Experts of a small language model.
Size: 8 layers, width 192, vocabulary 24681, 11.4M parameters.
Experts: 48 experts in each of 4 layers, 64 tanh GELU neurons an expert, 8 picks a token, a sigmoid router.
Training: a variant of SOAP for the experts, 390M tokens, 6479 steps.
Below are experts of layer 5 (counted from 0) of a mixture-of-experts language model. Rows are named down (a neuron's output weights, with its number) and show model dimensions 128-191. Each number is 500 + 50 x the weight over its row's rms, rounded and kept within 0 to 999. Numbers have three digits each.
Before each expert's rows: "raises" lists some tokens whose logits its average output raises strongly, later layers aside. This comes from a sample of Wikipedia text that the model never trained on.

# expert 3
raises: " A", " An", " Ar"
down0:476488586549499455451463513545447580576588582632537447496638574543504542488470532548536356449438489475556458571595472548472465497512491452483492499488540452551535480539457488470509493505514610
down1:476537496516408516465577451534458582508465521536425446586460456509524494542562534427543568537467474454447525442494459543533496474455490496465626467572539563517519623484437481514444535435564555
down2:538565474409497546577415494541511540438494448460508430531488425518547488546457537485520453410453509542490520533590455404572436492510498502464544512486508508572555374496464452437455497550485434
down3:475520485623446532506529545525455456466519468475416456512486504468499419474580430489472467485482401480544461500438427495614459619459482490468644490481545483536587552503478468470613411508484536
down4:604540388405595483467464441506548596539550450454418445427554561490462495488523541462420432484455513509593506549464604470418540504492489508507470440542470467548450506578572554514436453499490515
down5:504497477481474445406472421477419547540450559396589510454524468524461537491532470580509532522457503459494486479431518585451412518588517409433520481463524528493501502529455494529490598403500530
down6:451462569523511518476535489488473583507526499541459540552545447558474480546519544515500579506569528516489426494477471517492482485577522574496457405574499513592416394509532535487498544577479480
down7:419428494365520437525564546522472518522397432593574531474557515398415442456476466451521568526472479522489480570518530519502453545565447533534561493616506510510545467476518564524417499438457536
down8:466481512582529473545508448579543403459471500500452485447541612472436497497478480464485518618551453488460518470519445540475528406649449495523465518492507593482521507568440458492513428545538472
down9:535568404413465602439503500617490493458439536496488519586519514520534552501470499497415617556473580551452443435411462518513503573464403474478450487485428502518462495423619518473478481523548507
down10:481509533487572454543533513406518529448544519537495587402475416444463554499528475574561473571403507505524540579503485574584650559515543462551511395539550530413471480390559407412498519487542476
down11:466499465609473515511564431476447430551480461431536479436461495498547484478536523486491522501545515509401481531401539486481536592579492518495564494608533412505469601483473450517541441463452483
down12:546614452398485532444521514501506559505578500529567415580552528434472594549510513539488519500461518577401467511564513451562415571513520556551463470487616467489634466541484549567428532508560488
down13:448503481418479493573459550517486459458445455443525424507613448497429522555480601515482516514614609473440497482399551521474571522460553464504396486457502496502477431420597526438519598515501517
down14:470492590492526530401425465526496528461499492487437533464517490527514554554569439452440519509504531533458427517576532460411437589447566356493539532449537593484486518523400543536507568574478612
down15:453604486523553626525518454461528406491480496471426532500558478553548507483491502518504480490542438478588577487469448559536537517503439455450551486425440476472524574501489512565549543579538532
down16:528472584415450408471459469498470465461573502573441450606538491470472496527484473508481527485522536472445587533482554532563473505422589505555415434577471519502524493484602416433538479500382496
down17:579557455479408542515410459483526435542573501506475471542570452463477406583409473533490420531550530518536385444424497463529492438495543588508497504552449481479504509492423532494552468491442422

# expert 14
raises: " for the", " to ", " to", " of the", " for", " in"
down0:448520499526522556519480519579519499465421600500415501518540525494481521396405505500514428519495541502550551525534447516469409488509492534461564409539514571461475581496426447502503514507521483
down1:522481560510576503511565403533429495583547567518508435446470427423562478553551544495555552478433493577576469463444549560427558520528454558503492517612375504454503480517502549469484437574518515
down2:502530494517591406430523443523478501503493499422387523434487477572559497468530485461613532505454444507484495501465441521517398457431418473452493531497495500524554495463557550468466423530591453
down3:428474553430554540506528481526489496475527507460442482503478442486447459484449498511448510393495399474577476517517508633506458455516404524472462482528521472515642503462485482463524609402495541
down4:427609542501416516449415505541455573449564555457490478419544524467413498580522467414553527542483514520430403493523540422538472531428454547559579380539532504508504444532535531537531521447576519
down5:493457497483517450498566460437412506463543465452522438527496457475544408564498543504556437521514515539502591488428537525517441438482490451479392470489428513501513489481491568566460509640426537
down6:408523402509450514438571551447581550519438530473494573445532478569477548578383579593508554519471513451527428574566451562569539457553531513488531467565534492465560493461535446546457403555407588
down7:537463577413462496530591399543484411479518519489453542544506611508548380468473493433456528485512530425539462523527513495547481492526548550489430526448419535506495432404474470465444474395508501
down8:518501496493416442478593518542501570418539554467528503402614441385468482563551517541462472512386526530457518440460476512503532523396441465484492511570581414487514565517477459530454449484518509
down9:591579454530554419557456624475505600435423528491481513450485500460500528515468410432455514579527528572544529477563413439552425504499413522517513556436509489562613502456450469441559534508497451
down10:513506506503544482511529405496456426536561441504519501560598449460511398448482484550588534525580501534565466490555489484531440533379577398433519531471457455537470623558516495483451581467455407
down11:530539558387482504420518527432518423484488560590461503511553499546476478554379649462510453479501519487433413524477473514536490467454452542502534428547518498431518507580474509585582466601549470
down12:544516461583443476480504434495494506585489549522494489487496475572469480442439493480457596456481517514539452528413545475550460512542457475470537505528588548562397475569513471580544525602489499
down13:474517582462498595541469429505495511401532491512480491489498528479462525565482441503470533501402568492418468525530551486475557532530446518509487447579502417558409494526486547535448446500532500
down14:578536489519416439524380568452451460541489508443527462496441492580426584570451426530414558566462426512454471439462483453517449369509528510608394514499509513425494518510517482500534516420500480
down15:496496515458487433474457450497583487408522587485515501542452484578509481508499539424506613482573522476574461520418541510494479430488494423508545488499518513504428540442413444481456498583507484
down16:518516568526497440546537486496470529543477398461548593498588489505547466573550456510457452351447541551506551466452479509588481447552459564529537494439495449566426590523537481483522574492569586
down17:441437555499494523424485506436534495424573496547588448454524568508406501476454546425363504477510535473513452543463487519506461548553441499467595523609495537415460466525494442433481466553508568

# expert 35
raises: "ux", "az", "ug"
down0:515460479511465457515483535500490499482512579390497475516494487416511470448519509550639460565464456416609487676466506471467468481485559497577598484480596560605476474545477523436629526403517487
down1:469563472506509414490494403556431580603562548475480469612472617531493505466461522509550476449497437512576562520580451567513489467489517460455529439568470473518560515623519569597518474505524528
down2:497509459477550580513467490547540488402480544442515578492478492447590538548485491531487525486457526518475566400601537499500474447581501522519475588488487486434448505439472494354489460489547529
down3:468538554575432528461603472505464527423521490450457496332499464491567449474447474480460622522564426506455431534504538553565560509491489548621541448510488452476511457444452449557544478528458478
down4:567454503480471536472455612358475482476450561494535545512458516430505478366504539472455453569512439553447456548491466487463495565489572577552506415487500506504523460557550408482550508535517477
down5:477430508429513528522533461485467555576487554453517474555472463577489567557476509504476475530457450528551610397484534480342463488539504450553511533386476535436475602413535516520465596504502568
down6:417513556565440608428634539451518444554566489472474462478432521410555513556522444544502505518467456496447447454456400606540528481586482492488549489567480418477503535466526506490449563485474404
down7:560441469543555511480470434588503458442470609423504503432525429609508481479564559498418532560543566434583530511470431557519496434420451481415459501413530556479606477530540538445534462539463471
down8:481449518484524530561454443535513568509488408531433380519495577548526451560594529487421548529520549501519423495544490504543494539521537541580471558620534450400559559466487473443527461558497591
down9:546473484511451483443492538570591549534463549560489501494555628478507539492539468429409454444452509517486556536414533403505502589590481449494520473485483457590564613491363453467379599472520504
down10:551566431508512472507449533468466496489463536525627518471517450475447587496580549520560491482481579424631462523510393410441429474509457424567429540518469548545521531531536436476488500533538550
down11:468541449506388413478550527401429462464529562442482534521497539523449505566393487483595560540549501481574541521545564555519466478487552499574612408497402528569481573445482517490626527515462510
down12:456427355507592459480557443501473648506427462578407449493504389502530489503422499481578558552502493571497432429558482437502543590533479484533476478550460556448528489492479494498560516611507505
down13:536442625506505465496485555576523521404568512405540557411450473488507484538539596553434449461436509528537467558458509591462537489474491489521567489555545501452537471566473594487518416417524575
down14:595586536559568440525569513653484548506588520562531514435425468498509589459534460466534567496484585503499523529535508488512469491515585496497425573491484551513599441507524502556434503463423486
down15:460521484555503465496464416518484416545562525541459506538509564479416532447458536498483501476508479556537516469441521478542555457482386435399399564459450551557455469560422466521526510465491527
down16:501530490466430492501589595540518553568491530554451446544608465536518563534458506432466581520476485453549376525416520505455381547539526560385580439454449449523487555523511451448501550462448509
down17:522542518521511583543467485464442332499411430567514533563467486429586428446495465537540528550523511458493511600508419478541536562526510466496526428458515531541444529577518383471543471507530463

# expert 41
raises: "mit", "sk", "ast"
down0:538393506518416502475427644508547616529489438462437482547455457543332603537515551573530534555423456431514554537560516421507478565410566511431489529458476510476460474563502534582492495568506518
down1:526543405473445417481511521544543540511450509480529508503440577497480467470483480502567538407500469444480449479527516391498566478476483498520572544447541510512558482560453569469510490506480491
down2:462629540474554403514532539498532465521578594510544436482521485492500523399524473496539564504493449531479503503567446505435552440455545530504421496527501415443550517412568586516520510456539490
down3:431572520497465562505548513479548450526544439490548649422459453493472518465486518465466530423452557399467532432538531584446589534548516548469435560462500499443451527490395527527544595513524535
down4:415525590495451473548530469571461436583443497461552495459493520508510536482503487410509407545458476545656456499562573489544466560514519510487596524558517519431519549518518552380470464426564564
down5:435515444479459438555469543548497498495513534550503520507400499510464501545553305529469559486466410489512552454517520518449464583501525561481503466525491622577476549487534462460545490508448521
down6:439443466556464443446488475416547471515434570526586458522494499504516576503528514542420500544522561555612521442462477468465572510527450482508486503484562471527526579585485472507545468601474543
down7:486567524501423515573480526566592451494543592540431504500451462491508479486505393512534482497455474535537506552558506481523462471566526450464563430512540552431469496542418513560463514518475599
down8:492453582417502393538454497497381544461503505521619529480499531471404447483514440519515504525517464504480432426540517510619506594528544470472470457578509555525482516582557456558494438465463520
down9:566499542471435458505528515358480461483494525408507466510472523483575515435556551526478553511534508544377553518516513486449509525456396379544435527571535503425509438467496504372433529566577499
down10:580547496511538440444567481443472476476612522590511483400523520492509551522549524412457509489500462563457533494466500659443559478421573516474515540540527524502468543467532446415398446493530515
down11:453505519512597447456433453433423470503542509539465606471469639524471433515514515596557512579552445422478543406504480479477555501497449426541425513470470530525529484508535604547495498506484572
down12:545448424498495498507491429471473457484538437375393480496499442535525512556459462466494490543461503486495507512491490618574473492553496442404436563576525501475518495556504426515443394581533417
down13:478496458433473516563494471433533478495511507480532484449522489533518517486500481522510579472410567415415523476486426484465549512616555409472466484620626455495552516532558473504480499518460459
down14:434528504488515564463524568470507474456511452498493562459455511477452524488479468581521499583551561483458434617455453457535441474540575459494485460521528451450417550453562507505435459406507531
down15:545552510386541499535503475432565427588513497435540511431516594484511490531585492449498482459432410496529482445410524505568502519493517627494572402569513476529538552523477476490494505504545492
down16:516589570417440469400532448510512471444528497525511533467480411505454418540556485574471505451569535460463493607531482449598492443595485425483568538542497444536433576569454574425491528529529482
down17:551412473488510470474431553462546499454420534469477489489529555424493441462528523512578487520523466585472499464508481493559528558509524522638499471498529496418482411483446544538517417492549477

# expert 22
raises: "or", "at", "ax"
down0:506570501482624570531543510565552550485465392575476499558477517509497485514530531497517433602437489515639521444472470517456467495520478439461472405461511504524569450545546561431394490562509482
down1:452474442555507421556439460549558610544549486510398521573549410449528576348581446480578527432501471537482579421435550499464497455480588510493586468516409555506473481502444491535490496565504581
down2:444487540477398384577498471555487504497525463474469422521462442599447501461484589522451537483446435500503444562466515575480469553463497541482437493544404525465508458379500496574489588467531541
down3:463449490581480535509472453564484460485465599467520486589451539416568511484450437433532468413511480525485580569556450432558506547522528561523445560543515474474506401578453500503563527420436589
down4:539473558545489525525578381544532528479429423476591394490506458620399464457513491520478503490535486521519527506551436607447605476483438515488566513507371534467521548461601514411385578545557547
down5:516454514519645516593535594542449442510467481494443408538459543536561473448501493516528630526482515469516457499587495500530493442557450521564462499464451553493502547347454571464377471489479456
down6:487514396530572520529474492469558410477485430542484540368539407457562532435476501530493470433488508466519505566523452517485471483417490549508497452577471621538471535467499462476574483460456514
down7:462496473546476588527465454531453523474456533557505449460453522536553543516403533375377565532600466439491456473408560604502547496433542442513485486513521544590461465476551530377489568504534435
down8:563500455588441456474440497478456469560460445532473575473442609499518435477487521506565523519489512497553502569551589462558477419504517500406538566546559472593526455555346622517469413595546493
down9:469457535533481526524451542510551387543485502499470501463386524476504484440481445552460529488454467486611425560524668458492450574540546488562486470483475528530459512494522478480509526484487512
down10:498458579522407425541417582419500517428489590506500496526449513378445484468511595452490549437577547532501513530503434514497525525496459509543572573572550495561521551519588568560522488588502498
down11:474503555435550443467517477462568507530467464484482675554471532548441661470498553476424588556496565536556496528526431607426415540465568482488476512513501502517522513538518495487617483517522541
down12:500542530488489468490566591484461543541432446485497581500496501428556545502502403396548436595581505497473539470559469494457519537435604453505458505496435447449434513451503531445524472479583436
down13:441507430488533485481469532494442436448545531500523464603563522446472463524489464560467537426570600509538485552502456390406465479578474487567426534478506455511436398577637497504467475407531516
down14:519483629581551489480453458449444551457501403545538520441448565475478411521547545545456477490488546391492515432413429507484445408461495551541545535490588483526540444572488447475448525518542396
down15:526590481555449526508471508421520523538465565436433513464413535524463465546529552514436500502549505567532473496481494415539604419418552531446450514560555545502450473542489542484602541504465454
down16:484457512531438521551587552557452479512597479511513466406599488477495475547455456565396586500509478446454564502537485520554443573493526535532496514521530490495477551487426408578529471494450503
down17:459530519498379497428573446413522486401511490478483526558574478638408502519449484581497537615412486443533505521462500423485629552564471457507495457520445521545438505425475485475486559593511402